From a checkpoint of a small mixture-of-experts model trained on Wikipedia: 15 layers.
Below are experts of layer 9 (counted from 0) of a mixture-of-experts language model. Rows are named router (the router's row for the expert) and show model dimensions 0-255. Each number is 50 + 10 x the weight over its row's rms, rounded and kept within 0 to 99.
After each expert's rows: "mostly gets" lists some tokens that are sent to it at least half of the time. This comes from a sample of Wikipedia text that the model never trained on.

# expert 12
router:60 50 47 62 52 51 47 53 66 58 34 59 63 53 56 52 48 48 67 62 58 52 59 28 58 40 37 60 41 68 41 48 63 37 54 59 48 60 47 58 57 38 53 50 64 50 34 47 53 45 49 57 45 60 50 39 43 37 55 52 62 44 54 41 53 54 51 42 59 45 58 60 42 47 59 50 32 49 48 66 48 65 39 36 48 28 38 73 56 49 64 52 52 41 56 57 46 60 45 55 31 43 61 52 47 72 78 44 52 49 46 51 62 50 46 59 34 47 51 36 55 58 41 49 43 50 54 49 46 65 45 40 37 55 47 69 58 41 49 52 52 59 44 71 35 58 66 59 60 54 39 67 38 45 62 57 43 33 40 45 56 49 52 40 38 34 67 41 32 68 62 42 68 47 62 41 58 41 70 58 60 55 52 46 41 58 33 47 64 33 52 63 70 29 48 53 66 45 50 45 40 53 59 52 58 58 32 54 57 36 48 51 46 39 36 57 35 28 42 30 47 42 38 63 39 62 47 63 57 56 53 47 43 39 63 60 62 55 43 43 52 58 50 62 62 32 55 50 55 46 41 53 54 37 63 52
mostly gets: " Air", " Film", " People", " Primary", " Middle", " Historic"

# expert 51
router:58 51 52 37 49 45 51 37 47 45 50 47 56 53 54 61 59 39 48 64 46 53 58 60 40 61 58 61 59 31 48 34 50 72 38 37 46 40 45 33 36 55 48 30 32 55 55 52 58 40 40 53 37 31 55 57 57 46 56 75 52 43 40 49 81 57 61 55 49 51 44 63 28 51 56 60 41 66 24 33 46 58 46 50 60 47 48 51 41 51 49 57 44 61 37 42 50 56 41 46 61 67 48 51 46 46 44 36 61 58 46 51 61 55 70 27 64 38 43 51 43 40 47 55 61 61 42 55 52 49 65 45 41 53 41 53 63 61 66 44 55 62 36 41 42 54 39 64 63 66 47 44 39 64 46 56 55 49 62 59 38 51 51 51 36 30 50 40 73 37 43 47 48 48 48 62 65 56 29 35 61 50 52 56 53 66 42 48 36 66 49 49 41 50 50 53 31 29 60 50 68 72 51 41 55 50 35 48 51 58 56 37 50 42 58 63 57 46 57 49 53 52 44 47 46 44 50 42 65 50 46 33 62 36 47 49 52 25 49 43 63 44 44 48 57 56 53 48 38 34 41 47 55 55 46 61
mostly gets: " Clade", " Label", " —;", " album", " guitar", " Phylum"

# expert 6
router:44 57 27 60 38 40 42 57 49 44 39 75 67 41 57 46 43 43 36 51 48 71 46 40 61 57 45 54 44 63 47 52 34 53 60 32 66 51 39 49 45 55 66 34 58 46 37 48 53 51 47 40 49 34 57 49 56 26 60 55 30 55 54 43 46 43 59 45 47 36 50 66 64 51 49 62 52 51 59 56 65 72 53 35 55 44 68 59 45 65 57 58 56 43 46 65 31 51 50 52 59 37 55 62 61 51 39 54 42 28 63 48 48 53 46 65 38 53 56 65 35 63 48 51 46 64 65 49 37 49 43 56 33 59 30 64 52 42 72 33 56 57 43 53 45 52 64 42 56 46 41 43 40 44 49 45 38 39 50 42 40 65 40 58 60 38 39 25 42 42 40 64 56 44 57 59 42 68 43 54 61 59 42 58 58 43 59 35 57 49 36 64 53 39 47 41 45 38 59 46 39 51 66 48 47 44 40 45 54 56 46 60 54 51 48 39 73 44 58 38 56 39 51 43 27 40 49 47 69 49 59 32 42 42 44 50 51 51 55 35 55 59 42 41 46 54 44 49 56 40 55 45 54 40 63 38
mostly gets: " University", " Democratic", " Conservative", " Labour", " Liberal", " Communist"

# expert 7
router:49 46 68 58 46 55 36 34 44 35 35 37 46 43 48 31 59 53 54 49 60 43 58 66 57 42 60 55 67 39 53 38 54 67 61 41 53 42 43 54 33 54 29 45 39 60 58 66 60 42 51 35 55 47 40 41 49 48 38 64 54 52 56 60 68 57 54 74 44 58 44 42 48 48 34 38 44 59 25 30 33 35 36 50 38 52 44 44 58 68 34 49 45 57 40 60 64 60 46 47 58 64 38 59 48 43 33 44 46 52 62 65 49 36 39 58 43 48 43 53 52 43 61 44 57 70 37 30 34 52 59 55 37 63 55 64 48 57 40 44 40 60 41 41 44 38 57 65 63 54 39 34 54 50 64 56 59 35 63 44 57 58 48 41 63 37 57 44 70 47 40 52 40 62 44 38 36 42 54 46 60 65 39 61 50 56 54 41 36 56 52 42 34 50 50 62 54 44 60 55 67 46 52 55 47 42 38 49 55 50 47 51 52 38 43 42 57 56 50 39 35 43 46 31 45 62 34 38 51 55 46 52 57 26 47 49 59 51 64 39 43 55 45 54 58 59 49 43 43 32 58 34 60 56 67 55
mostly gets: " Film", " Nominated", " his", " its", " His", " Award"

# expert 33
router:57 56 56 66 46 64 39 46 53 54 53 43 52 58 60 55 58 44 69 46 46 56 53 55 44 60 56 61 55 39 45 51 61 41 42 59 32 65 67 60 56 42 28 68 50 48 55 62 44 43 32 49 47 60 61 64 43 64 30 68 48 62 57 67 48 64 59 41 49 42 39 56 40 73 50 40 43 53 57 58 62 49 25 45 64 48 65 43 24 61 56 34 32 56 49 53 45 30 37 51 48 31 49 42 54 39 45 41 44 64 36 30 42 47 51 34 54 46 47 59 50 41 45 44 35 65 38 34 50 33 50 57 57 44 54 44 58 38 65 51 38 29 41 52 54 41 40 43 50 53 54 55 64 49 54 48 31 55 27 57 47 46 56 44 47 37 54 46 41 46 57 40 60 60 47 60 65 53 61 65 61 57 62 55 44 49 46 61 59 57 66 37 59 63 62 46 35 44 43 38 69 52 53 39 45 51 56 42 44 32 52 51 52 42 55 64 60 49 34 67 42 52 65 52 51 63 67 51 29 50 46 59 46 46 49 46 30 37 52 61 52 63 51 56 54 56 40 40 48 47 50 62 45 48 54 57
mostly gets: "SI", " Genus", "See", " Species", " Born", "History"

# expert 54
router:58 51 35 45 42 56 48 64 69 55 56 45 49 33 53 59 51 66 60 56 52 49 32 41 48 59 32 55 49 65 48 49 56 60 59 48 57 56 53 40 49 42 48 56 56 49 55 37 36 62 52 46 46 59 59 59 79 50 44 35 69 39 56 48 57 47 37 32 52 60 48 55 61 40 38 44 49 58 60 56 61 65 46 36 40 30 36 49 50 54 47 53 54 36 60 66 65 44 42 54 43 59 50 58 57 67 56 43 45 36 41 50 58 48 41 54 46 51 67 29 51 60 41 66 52 49 32 37 69 44 48 52 51 43 59 40 47 62 56 53 39 56 47 59 58 72 54 44 62 42 32 51 64 26 76 45 47 42 39 55 56 27 49 57 41 29 43 47 67 55 61 25 48 46 43 54 45 38 70 44 41 66 35 54 48 50 51 53 56 56 39 50 53 49 46 63 47 68 62 51 63 61 46 49 60 47 35 56 54 54 52 46 40 51 54 48 44 67 57 60 51 44 29 45 40 51 39 68 47 63 48 46 56 59 66 37 49 57 50 49 46 45 53 60 54 29 47 67 46 71 50 30 35 57 58 47
mostly gets: " John", " William", " St", " David", " Michael", " James"

# expert 3
router:58 61 42 51 46 48 58 64 57 57 49 50 51 40 52 38 62 52 37 48 44 60 41 52 68 66 43 56 58 44 57 49 39 48 49 41 40 64 52 34 36 46 57 45 47 66 29 44 45 52 55 59 50 55 53 40 54 28 69 57 56 43 51 46 57 54 51 42 49 40 54 62 65 46 54 54 35 54 40 62 51 67 55 44 40 35 52 64 45 46 37 51 57 44 55 62 54 52 66 62 54 54 43 52 44 52 55 52 44 44 37 47 62 65 47 52 39 53 67 50 44 67 68 47 56 49 65 63 37 67 37 56 48 56 55 58 58 63 53 39 44 64 61 57 47 64 70 43 79 41 43 52 38 34 39 33 43 40 48 38 49 61 62 46 45 43 39 49 51 60 64 32 55 59 58 49 37 60 70 55 52 54 25 40 38 31 50 42 55 46 31 50 46 28 38 64 46 68 64 51 57 67 44 39 57 47 32 53 72 52 48 58 30 56 53 45 36 58 61 36 52 47 39 43 42 43 62 46 82 49 49 42 36 51 46 53 62 58 43 49 55 59 52 47 53 33 38 38 49 57 60 41 40 43 61 44
mostly gets: " Racing", " Motorsports", "ş", "amo", "ž", "aj"

# expert 15
router:44 43 56 44 50 46 59 70 50 72 35 45 62 44 42 50 59 53 53 48 67 38 53 42 50 28 44 51 49 54 47 52 60 28 45 44 50 53 40 55 51 43 55 55 56 45 49 51 38 45 38 64 35 67 55 53 42 63 50 41 53 25 58 61 59 35 47 37 40 58 49 55 37 52 59 52 53 62 48 46 47 43 46 22 52 58 46 55 60 40 45 53 55 55 68 31 55 48 34 64 45 48 61 36 34 58 61 56 66 68 36 45 64 55 57 51 71 42 58 50 52 47 28 49 29 45 41 57 45 64 55 55 65 38 50 60 50 46 44 60 49 64 47 52 55 51 38 58 53 68 64 45 66 51 59 37 61 51 33 38 59 34 41 46 43 42 72 50 48 66 54 37 44 53 46 32 60 43 52 59 44 59 63 38 50 53 46 40 55 26 55 37 56 46 68 53 61 66 52 47 31 40 54 50 69 41 35 36 42 53 52 43 43 52 35 57 48 49 54 36 55 47 42 69 39 62 48 77 38 52 38 60 64 56 43 51 61 73 54 55 52 51 52 63 54 41 51 52 53 46 49 56 62 45 44 64
mostly gets: " long", " per", " low", " nearly", " full", " st"

# expert 57
router:54 51 37 45 46 52 46 52 57 68 42 38 40 61 53 57 53 59 52 54 35 50 32 62 49 58 35 52 69 38 37 57 42 60 63 59 49 56 55 48 41 46 43 56 53 53 37 31 43 60 55 49 41 60 58 49 75 53 53 45 69 48 57 44 49 49 55 38 33 60 34 63 67 39 41 55 40 55 54 45 61 48 44 22 33 42 32 57 59 40 28 45 61 49 57 58 58 49 35 66 56 71 34 46 44 49 54 39 47 42 37 50 54 49 43 41 44 62 70 47 50 69 49 57 65 55 43 44 54 52 46 55 51 42 39 51 38 68 52 50 55 66 47 53 65 58 61 49 67 34 43 41 59 46 63 37 46 43 53 43 60 53 55 41 46 34 37 52 61 56 70 49 57 51 45 56 48 51 77 63 49 58 47 38 47 40 60 54 52 40 50 55 47 38 48 50 50 63 56 53 50 67 45 50 53 37 41 58 55 57 66 25 35 51 59 60 39 66 53 59 48 35 25 52 28 66 50 60 55 55 50 53 51 67 55 37 53 50 50 46 55 44 39 57 48 39 66 75 51 60 48 30 50 55 41 41
mostly gets: " John", " David", " James", " de", " George", " Paul"

# expert 56
router:59 55 43 58 57 49 64 56 50 60 52 42 60 55 60 37 46 36 48 65 35 42 28 52 36 41 58 47 58 43 42 45 43 73 77 55 43 32 37 50 34 51 68 55 61 48 64 39 52 60 39 59 44 53 55 51 52 66 41 55 53 55 43 72 36 47 62 47 57 47 44 53 75 47 52 65 33 49 28 36 35 35 51 54 45 63 58 62 46 50 37 46 41 44 40 51 55 53 46 67 54 44 41 38 45 35 27 61 52 49 45 34 61 55 41 40 49 46 67 56 52 56 60 48 75 34 48 45 53 46 36 68 50 49 42 45 63 64 51 27 45 45 66 23 51 50 56 42 64 40 61 67 39 58 49 38 46 35 56 42 49 67 45 48 53 50 41 54 46 53 51 73 38 41 42 53 60 48 45 42 57 42 46 52 45 54 55 54 60 52 56 47 41 45 58 63 46 50 51 50 49 47 55 34 54 44 56 51 53 39 56 44 29 70 72 74 58 43 55 55 34 55 46 45 48 50 49 53 64 46 47 62 57 54 46 44 34 63 36 57 54 51 41 31 45 45 62 45 51 38 43 43 63 55 51 38
mostly gets: " Genus", " †", "idae", "ilus", " Phylum", "ensis"

# expert 1
router:51 42 73 40 55 44 31 51 22 31 64 54 47 52 48 41 66 44 51 49 58 55 55 67 52 44 51 48 56 38 64 35 56 48 46 51 42 50 59 58 39 56 50 48 42 54 59 44 75 39 44 48 51 48 49 46 51 42 29 64 46 49 41 43 47 62 59 54 64 62 50 41 52 43 61 34 68 57 60 38 41 52 60 54 60 40 42 58 46 58 56 25 35 50 44 51 56 62 55 38 53 61 34 48 53 50 27 37 48 45 50 48 49 47 61 60 44 69 57 46 55 39 53 35 46 48 50 51 36 57 67 62 48 54 63 63 52 59 42 58 55 56 46 22 37 48 56 70 63 42 57 41 42 57 54 73 52 36 53 66 55 40 40 52 53 43 75 55 55 51 60 46 31 45 57 60 59 36 48 40 57 45 48 60 52 57 50 46 43 67 63 52 46 49 49 31 72 61 53 61 58 63 52 43 54 62 52 61 29 47 44 67 50 68 55 59 53 62 47 41 33 42 43 34 59 49 41 48 50 53 50 37 37 34 50 55 25 60 51 33 58 43 58 53 45 46 53 31 34 47 55 46 59 55 58 57
mostly gets: "|", " Nominated", " Best", " wrote", " Won", "In"

# expert 31
router:59 44 66 42 50 63 70 70 46 35 67 66 37 47 38 38 47 57 56 46 60 53 62 44 47 40 67 49 41 62 48 54 67 44 41 66 71 53 67 63 59 44 45 45 40 45 43 58 39 71 40 37 59 59 61 53 38 49 63 37 48 51 72 40 53 55 37 62 53 56 47 37 43 50 45 48 45 41 52 33 39 41 37 71 42 49 40 45 66 39 37 68 37 54 65 45 43 51 52 47 56 45 56 43 40 61 52 57 43 39 59 56 39 32 45 49 45 59 57 54 49 38 33 53 65 28 34 64 51 58 54 45 47 51 58 43 35 62 57 55 42 55 35 59 58 45 60 42 38 61 55 48 44 47 73 54 55 51 52 51 43 60 53 47 43 52 63 53 50 54 37 38 54 55 49 39 56 53 52 60 59 68 48 56 53 55 34 62 41 63 52 58 65 27 62 48 42 50 47 44 50 31 60 60 60 51 56 40 51 63 50 41 35 50 42 39 48 49 39 39 49 52 58 50 62 44 53 62 30 72 48 36 53 68 53 42 53 47 53 74 56 44 61 57 53 37 42 67 32 63 44 60 55 36 54 56
mostly gets: " and", " but", " or", "),", "\",", " then"

# expert 58
router:57 47 40 41 39 49 47 41 65 36 69 35 57 31 52 58 57 57 55 53 65 53 51 48 53 59 30 55 45 63 40 39 35 65 48 29 44 59 42 50 50 39 50 47 43 58 42 60 35 31 62 61 32 55 26 61 68 54 51 61 63 48 48 38 49 43 46 52 47 49 40 60 47 34 46 55 66 67 55 59 40 50 41 42 44 42 57 64 34 42 41 66 65 49 48 63 52 53 53 45 53 61 68 49 51 63 48 34 48 46 43 59 58 53 31 51 50 40 37 58 36 36 54 56 43 59 57 48 47 30 48 51 59 35 62 30 52 46 33 53 58 51 46 69 40 68 59 64 45 60 33 46 53 34 65 49 46 48 50 51 73 35 69 61 46 34 52 37 61 32 72 36 63 36 59 56 61 52 54 52 47 55 36 52 62 39 49 46 48 66 33 54 45 58 63 55 29 58 61 50 53 56 41 61 47 48 37 53 55 59 52 41 45 43 46 43 40 46 61 58 48 35 45 58 31 44 44 44 59 52 62 36 53 36 57 49 43 41 46 40 51 59 52 42 51 54 38 60 61 55 45 51 38 56 59 33
mostly gets: " David", " Michael", " Steve", " Clay", " Big", " Chris"

# expert 19
router:56 45 68 64 45 46 60 41 44 50 65 62 48 59 47 36 34 57 36 39 44 51 55 50 44 43 56 65 55 58 49 69 62 51 50 43 61 51 56 56 37 68 49 47 41 60 56 41 42 46 49 30 63 53 50 69 50 41 58 45 57 60 52 59 57 56 38 45 48 56 52 15 59 42 38 52 40 39 62 34 33 50 43 62 43 56 43 37 63 56 39 59 46 59 37 56 56 48 54 62 63 45 60 47 46 43 34 50 48 39 55 59 47 52 42 50 41 59 45 41 48 54 56 54 61 28 48 59 72 61 49 58 35 75 52 41 30 69 57 42 47 56 58 44 54 64 43 33 51 53 46 51 66 56 53 68 68 55 57 52 35 44 52 67 49 55 39 46 63 49 40 57 57 62 35 29 44 43 43 53 52 68 39 56 58 57 63 56 53 75 52 56 40 39 52 47 52 49 52 41 38 29 51 61 40 64 35 26 54 43 29 60 43 69 41 45 58 62 48 40 50 48 46 48 43 40 53 37 40 42 46 51 67 59 45 54 50 42 51 65 58 56 48 64 36 35 41 63 44 46 40 51 50 68 54 57
mostly gets: " she", " he", " He", " daughter", " married", " mathematician"

# expert 61
router:48 53 33 59 40 63 38 36 53 43 49 48 46 30 63 66 42 53 38 37 59 61 53 44 39 45 50 62 55 49 62 42 32 44 48 36 66 64 51 46 63 34 61 43 43 34 58 55 55 52 41 41 56 40 39 45 54 40 63 40 51 33 66 42 63 53 40 37 63 46 59 75 42 48 43 55 49 55 56 49 61 58 48 53 44 52 52 33 56 63 57 43 48 62 45 57 36 59 32 44 45 61 64 41 56 51 64 44 50 41 43 36 34 57 46 56 40 56 50 46 29 26 55 62 50 61 53 39 41 26 52 37 48 44 47 45 35 55 62 64 58 72 44 51 69 48 64 48 58 52 42 35 51 52 63 42 47 44 32 44 26 47 46 58 43 37 36 35 52 57 49 45 59 52 40 53 60 65 44 40 43 63 34 51 54 54 43 49 49 58 45 43 49 49 39 49 48 36 67 43 54 53 42 44 34 51 52 33 44 45 68 74 55 39 50 58 38 54 60 58 47 43 33 43 55 38 36 66 55 54 48 35 62 34 68 51 47 33 66 41 54 51 54 41 59 35 51 53 45 55 45 53 35 43 59 62
mostly gets: " U", " States", "SI", " J", " St", " US"

# expert 23
router:59 33 45 37 52 57 71 67 52 51 43 78 52 53 48 36 27 53 47 44 47 64 70 41 45 52 58 52 51 51 63 50 66 48 27 48 59 42 68 63 53 45 48 46 41 55 61 46 46 64 49 33 47 37 44 51 42 46 61 38 55 46 69 44 72 45 56 61 38 63 37 44 51 38 46 51 51 39 52 20 31 40 51 61 44 53 42 52 71 43 42 65 45 60 53 41 41 47 33 53 51 47 49 46 49 61 47 57 64 53 42 64 45 46 49 62 51 58 42 50 49 49 44 56 52 35 50 59 59 64 45 47 49 56 65 51 42 63 69 63 32 66 36 68 53 53 44 46 39 67 59 45 59 53 62 55 51 44 47 57 17 55 40 54 43 46 60 44 53 62 33 25 46 54 52 34 38 61 47 63 55 61 38 62 57 56 44 55 38 54 49 69 68 39 58 53 42 42 50 33 51 34 63 51 44 54 57 51 54 51 33 57 39 48 44 41 57 56 48 24 59 44 45 52 46 57 55 53 35 62 51 46 50 69 54 44 69 54 38 60 44 47 46 47 50 54 49 48 40 56 48 58 60 48 49 48
mostly gets: " and", " or", " but", " who", " they", " brother"

# expert 21
router:60 43 66 42 52 43 45 62 52 49 53 60 35 77 42 43 38 56 42 37 43 66 54 55 43 36 67 31 45 64 46 51 59 50 47 71 57 50 52 49 34 55 57 38 44 57 34 42 49 38 55 49 57 55 49 46 47 34 64 52 50 60 65 36 57 62 26 54 45 58 40 38 68 52 66 58 28 35 58 42 47 51 35 74 43 57 53 50 63 50 52 57 45 48 38 54 57 59 49 46 56 55 40 55 61 21 50 50 48 36 55 62 51 45 60 40 58 65 57 60 43 43 59 53 54 22 31 56 52 51 41 59 30 56 38 46 43 54 46 47 47 40 38 44 49 39 58 33 41 44 47 58 37 53 48 59 55 56 56 49 28 57 50 58 54 40 30 41 53 43 29 53 57 46 55 42 30 55 44 47 61 64 40 40 45 42 61 67 39 48 65 42 49 46 51 47 53 42 52 60 39 36 49 48 56 53 55 45 44 36 33 57 40 60 56 61 52 52 42 61 46 59 53 49 50 26 43 52 51 39 37 47 46 84 54 43 42 51 51 51 39 48 41 44 40 54 55 60 56 38 29 40 44 58 48 39
mostly gets: " who", " actor", " mathematician", " writer", " daughter", "),"

# expert 9
router:31 43 63 44 61 57 53 58 53 65 49 34 50 34 50 52 60 45 33 55 41 48 56 50 58 46 31 38 34 43 56 39 53 47 43 47 38 46 47 52 49 51 55 68 42 35 50 50 46 49 53 50 41 43 40 46 43 63 58 43 44 41 51 49 38 36 55 61 52 44 60 49 26 55 50 38 52 53 56 36 37 44 46 43 48 50 49 37 62 52 44 55 51 43 59 33 54 62 45 42 71 63 57 35 52 51 71 54 64 64 48 58 58 28 44 49 44 43 44 51 63 42 44 49 40 58 53 45 53 58 48 61 60 36 60 70 50 39 51 57 53 64 52 62 53 50 26 59 44 59 64 47 49 62 53 60 53 39 37 49 64 42 60 63 57 73 78 55 44 48 46 28 52 64 39 36 55 48 51 59 36 46 71 39 63 50 58 61 27 46 55 36 45 48 56 60 62 62 45 63 30 47 51 73 60 37 47 54 34 59 66 44 65 41 44 57 50 50 57 48 65 40 47 59 58 63 74 46 47 46 34 61 55 53 45 57 45 64 54 39 57 32 44 63 53 56 50 63 66 50 45 64 55 57 33 58
mostly gets: " near", "′", " along", " at", "On", " per"

# expert 2
router:48 50 64 39 48 51 37 51 31 35 57 62 51 37 58 41 57 54 54 45 47 50 68 64 57 55 41 66 44 49 58 36 52 40 42 62 28 53 48 69 45 73 48 45 50 64 49 54 76 47 53 59 41 54 42 43 53 59 50 50 42 58 40 40 45 52 44 48 61 68 73 47 68 59 62 33 71 45 63 62 51 62 56 57 63 32 65 56 50 54 38 38 40 47 42 49 65 44 65 42 46 50 49 62 42 40 46 42 20 37 34 51 38 53 37 62 51 57 59 45 58 58 50 36 56 47 66 44 39 47 59 63 62 50 59 47 67 57 44 60 48 52 49 56 50 47 60 61 43 50 59 59 46 44 50 41 59 46 65 64 60 35 49 53 58 38 60 54 45 42 56 40 33 42 75 54 56 52 35 41 48 47 32 63 54 60 53 49 48 46 45 52 63 50 58 27 60 58 39 55 46 68 53 41 64 53 68 64 48 42 32 64 50 64 48 54 53 58 55 43 40 40 51 49 41 46 50 69 54 38 40 46 35 38 51 52 44 58 48 44 56 62 73 51 58 39 48 26 46 57 47 58 65 47 56 53
mostly gets: "|", " FW", " MF", "Source", "|---|---|---|---|---|---|", " DF"

# expert 24
router:57 48 57 53 56 54 67 35 55 36 59 40 56 47 61 53 35 26 37 56 28 40 51 54 58 34 49 49 52 32 62 47 53 59 50 45 56 47 39 34 40 53 39 70 47 60 66 51 54 55 70 55 50 35 39 47 41 38 52 49 56 56 35 49 58 62 43 54 55 41 53 42 69 50 66 48 41 33 35 38 53 54 53 36 37 45 60 44 57 43 38 63 41 66 40 52 36 30 42 67 50 46 64 49 58 60 34 55 42 65 36 41 49 51 56 46 50 61 42 53 60 32 57 41 59 41 59 58 71 47 45 50 63 62 55 39 37 71 63 42 61 55 50 46 64 68 63 60 59 51 45 40 70 57 48 39 60 56 45 58 48 47 51 63 56 65 50 53 42 56 48 61 36 31 37 47 41 67 40 44 68 58 48 63 63 56 51 49 45 54 29 41 58 53 58 56 50 58 58 50 54 63 47 48 41 47 48 41 43 65 65 45 39 47 38 47 72 59 45 52 46 60 57 44 50 62 48 37 37 43 56 54 54 55 46 63 49 31 49 53 59 39 67 41 47 51 55 56 62 44 28 50 32 70 44 47
mostly gets: " who", " they", " she", " aircraft", " It", " he"

# expert 4
router:49 58 38 47 52 56 62 51 48 36 45 67 60 60 47 38 61 37 48 59 55 65 49 40 57 46 55 67 51 68 59 36 48 51 49 34 72 39 46 52 61 53 53 51 54 42 42 51 49 49 49 33 32 54 63 54 49 24 63 60 43 60 49 53 56 48 59 42 62 43 59 48 55 43 31 56 57 49 52 67 51 52 43 29 45 43 46 57 51 66 51 55 50 45 48 60 44 52 42 41 60 41 33 63 51 56 43 53 30 35 60 52 55 31 42 68 62 54 44 48 35 59 51 46 44 72 61 29 42 46 52 32 43 52 36 51 40 31 61 36 47 59 29 55 60 39 75 59 39 37 33 49 48 40 54 42 26 30 53 62 43 57 43 28 55 38 45 42 52 48 54 58 48 40 50 64 40 55 39 40 61 52 58 42 39 42 59 46 44 52 43 63 64 42 45 51 31 45 62 47 38 43 56 59 53 37 47 59 62 59 59 55 74 35 52 32 60 35 44 39 46 40 45 51 33 62 39 58 50 58 67 48 40 31 57 49 59 61 57 37 50 56 49 50 48 42 53 48 51 46 55 49 60 33 52 41
mostly gets: " Award", " University", " National", " Awards", " Film", " Social"

# expert 11
router:50 43 74 46 48 52 47 41 48 47 53 32 43 43 38 42 61 40 33 42 34 35 56 30 42 48 33 47 52 59 41 51 57 54 45 40 48 38 54 53 59 44 68 53 60 45 56 27 57 57 62 54 41 43 34 56 41 43 40 54 61 51 50 52 60 47 58 43 51 36 49 47 55 32 52 62 60 51 48 63 38 64 39 52 46 41 51 37 50 42 38 54 58 48 50 44 48 52 49 40 57 47 57 34 40 28 40 60 42 64 57 62 32 51 45 65 48 41 48 55 57 54 52 51 45 59 53 51 52 66 49 54 52 37 51 57 67 59 39 62 47 65 56 64 48 47 42 79 39 74 43 42 60 48 57 52 56 48 81 35 79 58 49 54 72 66 51 42 54 36 50 50 44 49 51 35 40 37 56 64 40 21 44 64 49 46 44 46 48 62 39 48 62 44 57 32 56 53 48 74 51 55 54 44 23 55 45 38 50 66 62 50 59 44 40 33 57 50 54 44 52 44 47 43 33 58 52 57 56 43 51 47 50 57 56 50 45 44 65 54 41 39 44 57 62 72 42 62 42 46 63 52 57 54 61 56
mostly gets: " his", " a", " an", " After", " their", "year"

# expert 29
router:61 35 50 51 41 62 57 57 55 72 50 59 65 67 45 43 34 59 55 54 58 49 62 57 41 28 69 44 41 37 61 60 61 43 41 58 55 66 54 54 49 48 42 58 56 41 61 63 40 55 44 36 46 65 56 46 43 63 49 33 54 48 54 46 52 32 63 54 48 49 44 32 63 51 52 44 61 55 57 28 47 45 65 60 42 57 39 50 44 58 48 48 35 55 61 33 42 52 29 45 56 44 37 42 43 50 51 41 56 44 30 57 42 49 54 55 47 78 63 65 58 38 43 68 38 46 59 53 44 47 45 37 64 45 66 47 37 48 54 55 29 39 42 50 41 50 45 48 30 53 48 65 47 49 52 76 56 39 45 51 43 49 48 49 50 63 58 40 48 65 32 42 47 47 49 51 67 36 52 64 51 36 46 65 44 58 63 68 51 46 51 60 51 70 46 45 58 53 30 37 55 58 54 57 42 63 61 51 42 41 52 55 36 61 34 55 52 73 37 51 50 50 51 48 50 72 34 58 29 51 54 49 50 50 69 58 38 49 44 60 44 51 61 56 29 57 53 37 62 60 60 55 52 58 33 38
mostly gets: " have", " but", " it", " could", " can", " they"

# expert 62
router:63 36 34 42 42 58 39 28 48 54 51 53 51 38 53 40 55 41 69 76 46 43 65 72 41 40 42 50 44 41 50 44 47 61 49 65 58 43 44 48 39 35 47 54 56 39 69 55 53 53 50 49 36 49 61 50 59 57 45 64 67 53 40 56 66 57 67 38 32 51 43 60 56 45 51 47 64 50 41 50 55 37 71 47 52 43 38 55 56 55 44 62 49 38 55 61 51 45 73 44 53 39 46 31 53 59 46 35 74 52 61 27 67 43 49 34 59 59 49 53 76 46 65 55 68 54 47 50 61 39 55 57 46 49 66 55 75 53 48 37 49 57 51 38 50 43 63 59 51 45 46 63 43 44 53 68 63 43 61 70 53 49 64 38 50 31 41 44 47 50 56 62 36 42 61 58 54 49 50 52 59 54 50 41 47 51 51 52 49 47 37 57 51 60 30 57 40 51 57 58 63 64 43 51 64 59 34 59 42 42 59 44 37 49 53 47 51 67 54 56 56 64 56 37 53 65 34 42 73 61 63 48 61 50 62 47 41 38 59 56 52 41 48 58 51 54 61 60 38 58 67 39 48 53 58 60
mostly gets: "ilus", " Love", "inus", " album", "ella", "elle"